python train.py --moe_layers=[2, 3, 4, 5, 6, 7, 8, 9, 10, 11] --router_score="sigmoid" --init_std_o=0.00731
Below are experts of layer 4 (counted from 0) of a mixture-of-experts language model. Rows are named router (the router's row for the expert), gate (a neuron's input weights, with its number), up (a neuron's input weights, with its number), down (a neuron's output weights, with its number) and show model dimensions 192-383. Each number is 500 + 50 x the weight over its row's rms, rounded and kept within 0 to 999. Numbers have three digits each.
After each expert's rows: "comes after" lists some tokens at least twice as common just before its tokens as in all text; "comes before" lists some tokens at least twice as common just after its tokens as in all text. This comes from a sample of Wikipedia text that the model never trained on. Tokens count by the router's weight.

# expert 12
router:534466484482447479566482612408562500452402472573420424381445613477525590504423488500497440572520494502451534580508499429376441514407481486503586535482501534477532574490562521510504467463626531515510463504475522487541507436492504533509567461565479536484482561465461559552514522516468521490506495549520409477558567445496532471531536525426508473491469406541382489611480512471506500506492537533565464551444507549463529488554507478534422478496548397495449518514559483461534430486602508459544491491552601450463501500415466421432538533591569429433496482601467582528487569534500546449
gate0:475500481537412489598490535506494531516484470513513444497505542494627450418529411578533501451497500476466557496496540523503461552562541459507554487457497500381441534543544505513478618524579467482384524439496530496522547585516575443542451535508510518563480545485422462549455523506542423538466510436658494449507478454527510502506545464407484491460496556579446519506538596388438532521513529522534528527526493434511618544553477594445529497468520475520505487489405533446430395535434507445569540600597508400536419561476474424505489565429445455522418432599494514453522602540466438508
up0:544484509517473436487436579442520470505529443515453522511543519576584482464598452570502539476464490508494475521515493523473434534631593413481512463477518456532537504560628480483523547520470476498384478502540477450542492487536518554555480506500564453510497459548518461475482454508476430525512479517610423472408492522523558461471487511425552489374538490555445444434550528530493573534517448534544491499548544409439590512548574497485564465488443516515562535554467587460553469510410565446508500539497541457502471539282425550454480523471408541428497489560475673481547565564440411480
down0:504483555481551489517570554456505473535543514439421503625437494418490466451501501460457538661490477444567433563449478476527447515462506444529539496495435572415535516418445554506495534565447567459521542604557524520491496425454570495567549467451494570420532522527573474504456477537482534418474500527486468473419581529531539528489533490481443461449549508478533439439562467480444455461554506398631402473495535560507454523432485490458478501502415497600493513515487453508425500453478528502336530447468479424586470420443430474500482523559527507521473629480450429614472457466564544511
comes after: " |", ".", "=", ")", "|", " ="
comes before: "-", "|", "=", "The", "In", "On"

# expert 16
router:470475469452525548521608516505536434483471440507493470445514555506466496456455589597448514534500521521417512474508445448500449519524527435391555473557454591453475387519552465508513447455563460445435511534470467489501547388488465470455495499538474507562562473462487490456511579493536495476492469602529538473554528558537493597529468541458484518410459491514492512424518504415494467413486603544585439523457554433498696468529446486533479476530407473397406536445503464559573412564504455499528597601586517589574440492549453606536543495538581458597487590466437607514476557458500505509
gate0:453416503546464548510496431476511483502603551488517523525519463566576460468404579545447563608418421503539493434532529457526454500454530589459474460521498497543427405497498552399537494539594443476573482551591540496460533501617520458584526444579474529545532487492562489477526599525543524481518496461470514425542558559516507532505525564522436524518527471497480559490466482517472511467489533497427509464513493524490533458522598440448521558497484477424471423486502440440515425471510478599546511633533550607545571451560423490576460485541512448567530458415477612560446480543502460517
up0:490524534488483466574496556579600457489531496554533522552532561471487477496593564451567584559522463480416578467520502491520458559539536476513539437557539558518487495396567484546506503553590557506516478530475541501509429485445524529566441439451495467559456488483560618493507459405402434464477491534458426534489565568469474507448562512539669445470493515486431489545439499589497527444512462510501458510559480524501452547519479442548383429496475464467439540427504554497513439529470425482484555522521431548538544615496542476497593448503498477445606449370370394452475463453599517471
down0:497491548444499486440451528514477587468552478445538543472492630493476369481433430513483463423487446466416540540559423540481480492539582435463518498506437472583559441527435486415419505475474496348412423508580484447400528473556510486490467523484471553512550430540522555502437494576528544475514542560429617461438534537518485476480423427548542520445543614477536379505521433512426466516532484490470545605543372570565506506468505458461428476508531502459533456550546447584534495429429573438517498510574544496491605571482449495487467514497446565448497564550500449529484424479519464513
comes after: " was", " is", " were", " are", " be", " been"
comes before: " to", " in", " by", " as", " on", " for"

# expert 3
router:481492493483449566568538586438511494546458505541446466434502523524428534477498464489559441508484479466491545489461467469521486514491548452601590444523470569451529597476512535507470410553542518467501469534478420471497507432535534502458531443500502552485534559459492497452559470462440397503589451477494414502587534591533496486480424507523505449528446545511445490530479460511565427481478471550460474494458498430482487587516469578614494491551505446426466526424555498567557460504461498599492595521468548490446459494481424525535490541418489445409435539462468452525474495526580627578
gate0:562413528533488533516443543424408568583471531483421431483484425502535474483556557440473442538553426513494514513492507561546478509483581509460499533489463368476441545546608520470510514455518526508465474494536468467506545573436470557515464559490543556521496508492562458464489493404507455549563485500450421562466459571489459470493501514520526421504519523468543495526521538497526494456515444489467510482536495490478479491498518538523468473451589522539464528440449476492533496500406556468460442545533508470462458483522558466521423610456428545515394564536415517683488552546555516526
up0:426582448487545465499504429490536452456511385463424563500499519457524531546458511509538518501475553489436484505497516472467474460471363516582470452459537579481542485510363429514497472529518451481553550530502540493546547460616487455477572492492507456569499467520418521562509559562498517426421491476520505489557508420508497466476473552466559506566474485518428516475479508553487516508498538554587488558475570537440598490510490464522496568509435468509467498667497545511460522515548413453537548545519553547577552489529466502453489427543608510459527442488524512383456414453429545493
down0:510423493506464449542521509510490480429507509531513587400550438512452563506423542407530495554435552585456489568442506514498412419526528537485479529498382542493471562517468440546578564485555507429497558457526477465588585483455515429465436472493493537481482555461510607596561453510455458492504587456530476459498421486448386496580476496458465446570493611573476491499497462471466567505503426454492599501439490500398459498437507483482427420417570657490463510440488551599495501480454455437483546573528492481570449560505582476529515481494644483435475420501485490488512486484487496419
comes after: " the", " The", "The", " based", " first", " located"
comes before: " the", " of", " was", " a", " is", " his"

# expert 18
router:503509482453515508557623549472503420505495482515430453420491615549444529487434609610449498536491525473450516481503364473433403512493543458446528552525401601508560485522510496466434493540576495503489491582515463427436542392479506511470531501598457498502579503505540489438478559467536446499502480595548520484615505569566418605416476544568433517443409512481543480560507503498473477411479549527616439503470605461472627528525481485559467450512457419475488486525477439561487466598452490545539544656542535469613424511501495596504569537543535465562514590435464506515519494490509511510
gate0:510466462430538524501499571531447474574483588464527502462454480420465497606472628544493587469502617524533567483469448495557484541537491463516449498565457619497449536493552429421430577475511462529406585478575542477491473528480461493450490462488452557521526371444524442458532493368511395482469509494496498475496457404502478600446517553453453592536456496452454414493499524462553582522492561394516494482414461459452597465458491525569519504483443444531488454506451524597501607567564533500589569512427521595530470505504477568528472506510471568518530522530518536546502424397568487472
up0:467479417486541516551523616568472511538456492414562535416457521472432487475456565569456588515473558486510523519493455504470506622469519521546470468563525434543453526566555453443545576498482520481491506492537502490499521573404475567463529448606424547487509466450499507484486516447478440458478453594504497447527489426519435545463526519412485546553527438476517422471549445520536547489553551410502444413402527481469527488485494556533564566460516406506476490486443546625573539533501592512534596444463583535476583562495480594523502393381540517510480462484525557564608406487485481464
down0:574524502473568503467502477463467412480573402479530565552481461514482451609541530559516425505589570427493439507496432557515534386459451545441523533496475502493538484532507620516420435449493519491448414512465472478506505627501589442498591542466519473486464596566535486499494553493519510559481554466395504412560453551486489454477469529489538435415521446491502555489481481456467581512489475559459585499488452562462444549449503563433545488500443546539485471557407441497417468498469577524543467467450380501523564471550550457491561532564463512502575468600464495492596425562448543394
comes after: " was", " is", " a", " as", " were", " be"
comes before: " in", " by", " to", " of", " for", " on"

# expert 7
router:472571564517506488588495517432551571500440480501500485437537554563491560594436628483584482578506552564437571427498350472563372507447457471485563432474481560475614542497466516477514490463540497499463502547451537446463471458501470434493524443514466582473448489555483480542551533471564532517535437585587421491595448519519507485429548582441486507583455470476451567529576398400502509440533498587461465479450527533470569474468452475468431396550538448478468521508473481407623489542500527468466476542510525513536510438465513409526568506564511431477492454494473519537447569540527516446
gate0:461436538518543459593527590458510471433472504473535629503583444445524502521484489612481521511444548571527520565527431416506346467506508544477591576500433468462480387350516461479441554502590570520551522513604493522386509503545513432439473560512482538403569473493501463507526492514565495497519473495479435535571458508533495393550496535513628512490505450504559532461527526442524513592453461546513450567494571499474467513553502440491465435541496412489455425456506501527495429515461546502464572502539439462565456423525552505451563521577461501586486463471422554575526485529457489575
up0:497508483441552532412516524370525491473519458467445471432471543485523533501582539467517453456566477564478546527465436588542444491555502566507504451532627505561445477424513423420492516552576439540503501477538605495507442667523507462533500498458599560607460441472588507503486536542488419537477510486502462580500499529568470486432520491481404443643544471589557584500452525632430540550565417555436490551511481506512515553535433510493468545461494537441448522457430552504504439528438505490507539513487604548512464525552437534488516508483550567511536596601471529570533439549540480523
down0:501482506516443538545452453521520465524514467465498503425537477499372490388502527519496550561565557397536564464555552503447414514515464586548555428503539511546395452562499462490497589468487372571506558438509553480527491395436459461569514582473453416527475425570576516496496554460533532582513527487491489435471513441626497522530537488495536390465473471524645517543522489432589386543448470586550488558460508453524510532487467458456541529446528429483492523510429395559514539543549435620453469485561550412495467507511546450578538455540526541464493538445480482547449514493506470481
comes after: "=", ".", " =", "\n\n", ")", "\""
comes before: "=", "-", "The", "|", "In", "\n\n"

# expert 28
router:468553459508556544526545569485515514555466409559511442487484439504481490520455527603511412535534543477378589520472445491517471567368539496464520496520434466420541536536464517622520527533574349431427437464407472380448519524502501452521574411470595480548477558487554494568495490435532510486535499496456491496604588486502484488476512583450441461412481456531465576503425479514500536439476440475535461476441552452446484539582524412529441439611443482464524524493558468494558555506501451447479479524417456471544525477482461464552472460598552468529447487490478494649511529494563549603
gate0:444395427531500563514656484611525534475461510505364564486507482512508481489416542538494471523500593605573503496474542552568383526485514477570387613530500472517524459547443502394526478505523445456532506507493512470546493539513616472445553532438455443475453435485354504482531533511469588484556386495496484511570515439489537511579548546543533510495472570493465468519524442380504483438473464573424560474435490459473481419488491472501543446558430510478458520597500482503497472395507473457480478535505435606417528532469507486543520538425479456550480509546461487516444613493484495478
up0:469601617460556577475553519484457477457528450505527476414602435554450448550490418344433530500510437513499504522573443476464630495548500492516533455512562471489478542376461478497528506496513454505460494338496461454534457580483479506527446564562489474453462453441491481504481426533496568458521524511438453527414485539461514570482481474533540491587616477520462500471443566538577442471539487489508475498529463544497476536518450548514422423488512545490495471485518552450476487515510535571423422541610560417460527509528524503501495406470478555513505468564462502465516469366488533532
down0:490463564519467466514511504472523480469435538555555526443451522530484435460418478477453429482495428539500536557511399434408558509501453597473526446509536482524582499594466440437482427485492521545494428491569578562473505616602529394419436466467469532539521485507537519529538527573451430527585529525535529482566530505539507474487417582483472494545513477533531460462412501520531621495490402485506436414545538451516548514553486561448462515460439499531508456567558457404525517472469516406646433487460508513563532529539474482519521393642484507565405469499489586525510433495564441497
comes after: "-", "–", "/", "2", "1", "0"
comes before: " |", "s", " (", ":", ")", "–"

# expert 10
router:530485408467574547485582531435477494523391474521520464488495438501518499528448543580454403539509481433461652476557448517556505496477473433516479476506545439433503566604444506509533459577479379435478486537446499385467458491447509446516526454463636428599530598499533521538420495509489495472555539487477470525559542491489496532482603532476493471498433490533531514455421492465637542490421506438514495445444529463433542489570486437463442477557482403459516528521546485448513516545491463485482544582457470489493519426504421411509491469516627467477484480529519511530534494490459589579
gate0:494465438468551499429516554502436538498490537539498549547523543452484544566542466551543529600490424537513442457590533435440482494507461394440463545488466561462485535428467505484535518516533411468442394427471607375555532478526501518502535451561483488552535505537520553550474511535606575476563485469442482517503432498500596566467506526519527521483554515485467441466558448475464511513457493506461522455454565533498547476520485417444521513517515413440351459403489512490557473508528490561532552435571525484463509428576476579538609425506514503483462494511526521501498627511559459485
up0:542506592514487488534443467530529507542509410381514465487546496547498487441479526518464402415530540436447518511440454556486451513474525557555527500452457505548540446502551455516449446490471589480542526477547419583447504581514485503501450468450543534501546503459396462452559573491382484556441512540581473466535582498503414505526474476505471465406404493475528522499498507541496515541584495493523507582529456528534454480470492533520430491542533603525497591482560546480495503418459417471497474542384437456504429537463545460491360557421483545536480532454496502468456507570489590535
down0:501448561424431485470441453472456479575417553466491413416555479468481524459499611407494585460507521528469478563610442562490482464464604516522469549584481491472539437559543512508482464529553473474523495545561454431347422605455457481412594504568486557548467499547553509529594428499517450509470573529508482446547501526525521478449540503490530502450458488578549514527480453536494434562557483539498478504401557485442540531534537570662485447591579498484532518520553585538481470484526502398504520538428559447584466587429476490528497515513491481444472484584524550446425547492516519467
comes after: "-", " (", "–", " \"", "/", " "
comes before: ":", "|", ")", "–", "}", " /"

# expert 29
router:542479456511480545538587480499493405390497566507518433417451520463418459524457519472447447505496553504487494549476483501457396524480495491599451537467543485467502458453460500516395486541462474431429477482482385467477494367420482532456500597480573492530467515450513495585523403434501495499483547460509427427514528426498489471504539518453554496517467457438518432493600427502507526480476514508513468591406413460437542449462436576590446474473458398497454527424501380441520519521442553548520521457567552505517431418483486453577605522561565495568478550579440467619476477610498517457
gate0:540532445547425445436519440451507516504537564558518509528427452574486557431359498581539536491485498352505466564537574519578469461503462438590501509546508463525526465552517491507564390517512472544475482551513443427602502466477539475477519590475452458498508560477579465617533508523551500512543425459539625452479472549486660464447495571610452492500507540568458569435486477516479558457572572473434539498539539417509433510529578485510439433521399480549625553520556445516462441450572501517491563548522502527483583514565488505552511506456494579546529511528545468440414491487502492525
up0:470483518497538489514501560523463503516497528431584493458518531480513506536590516532498429493514429607502526448514431580407534521560545533384478597433508459452467490479551539481491572531492515358549441386474459499414545521533528496565488468546537474556514447471407578385555534432533443533512508494490369584494412489528333550513550436489548464514500486439516502508498592433560492573457425523453548526536497537526536563507546449461537575505541562550379445448427520518504572564527487486473436451478586436521424516464448516461442498579482514468412490473448546562511455537530582514
down0:583467485416502492410515461515525452535457547548367395529509517454429504594540515513568607594531541546454462446459400491538469522505502476567529581505517486597477523582496547499490541580568466445497475481467455480541492461389527465645495542522424525512629538487528551449519419527503502498476551518536493564551487523432553446444415517502509497490477533499505507515551491545628462567508513537393449520513426487547539485472531446517514539456535395471391530530509543506525569505474479435570434567503515449517508453512582495473496564463565467459443552546536454511477520668456482494
comes after: " |", ";", ".", "|", ":", "–"
comes before: " |", ".", "–", ";", "%", "0"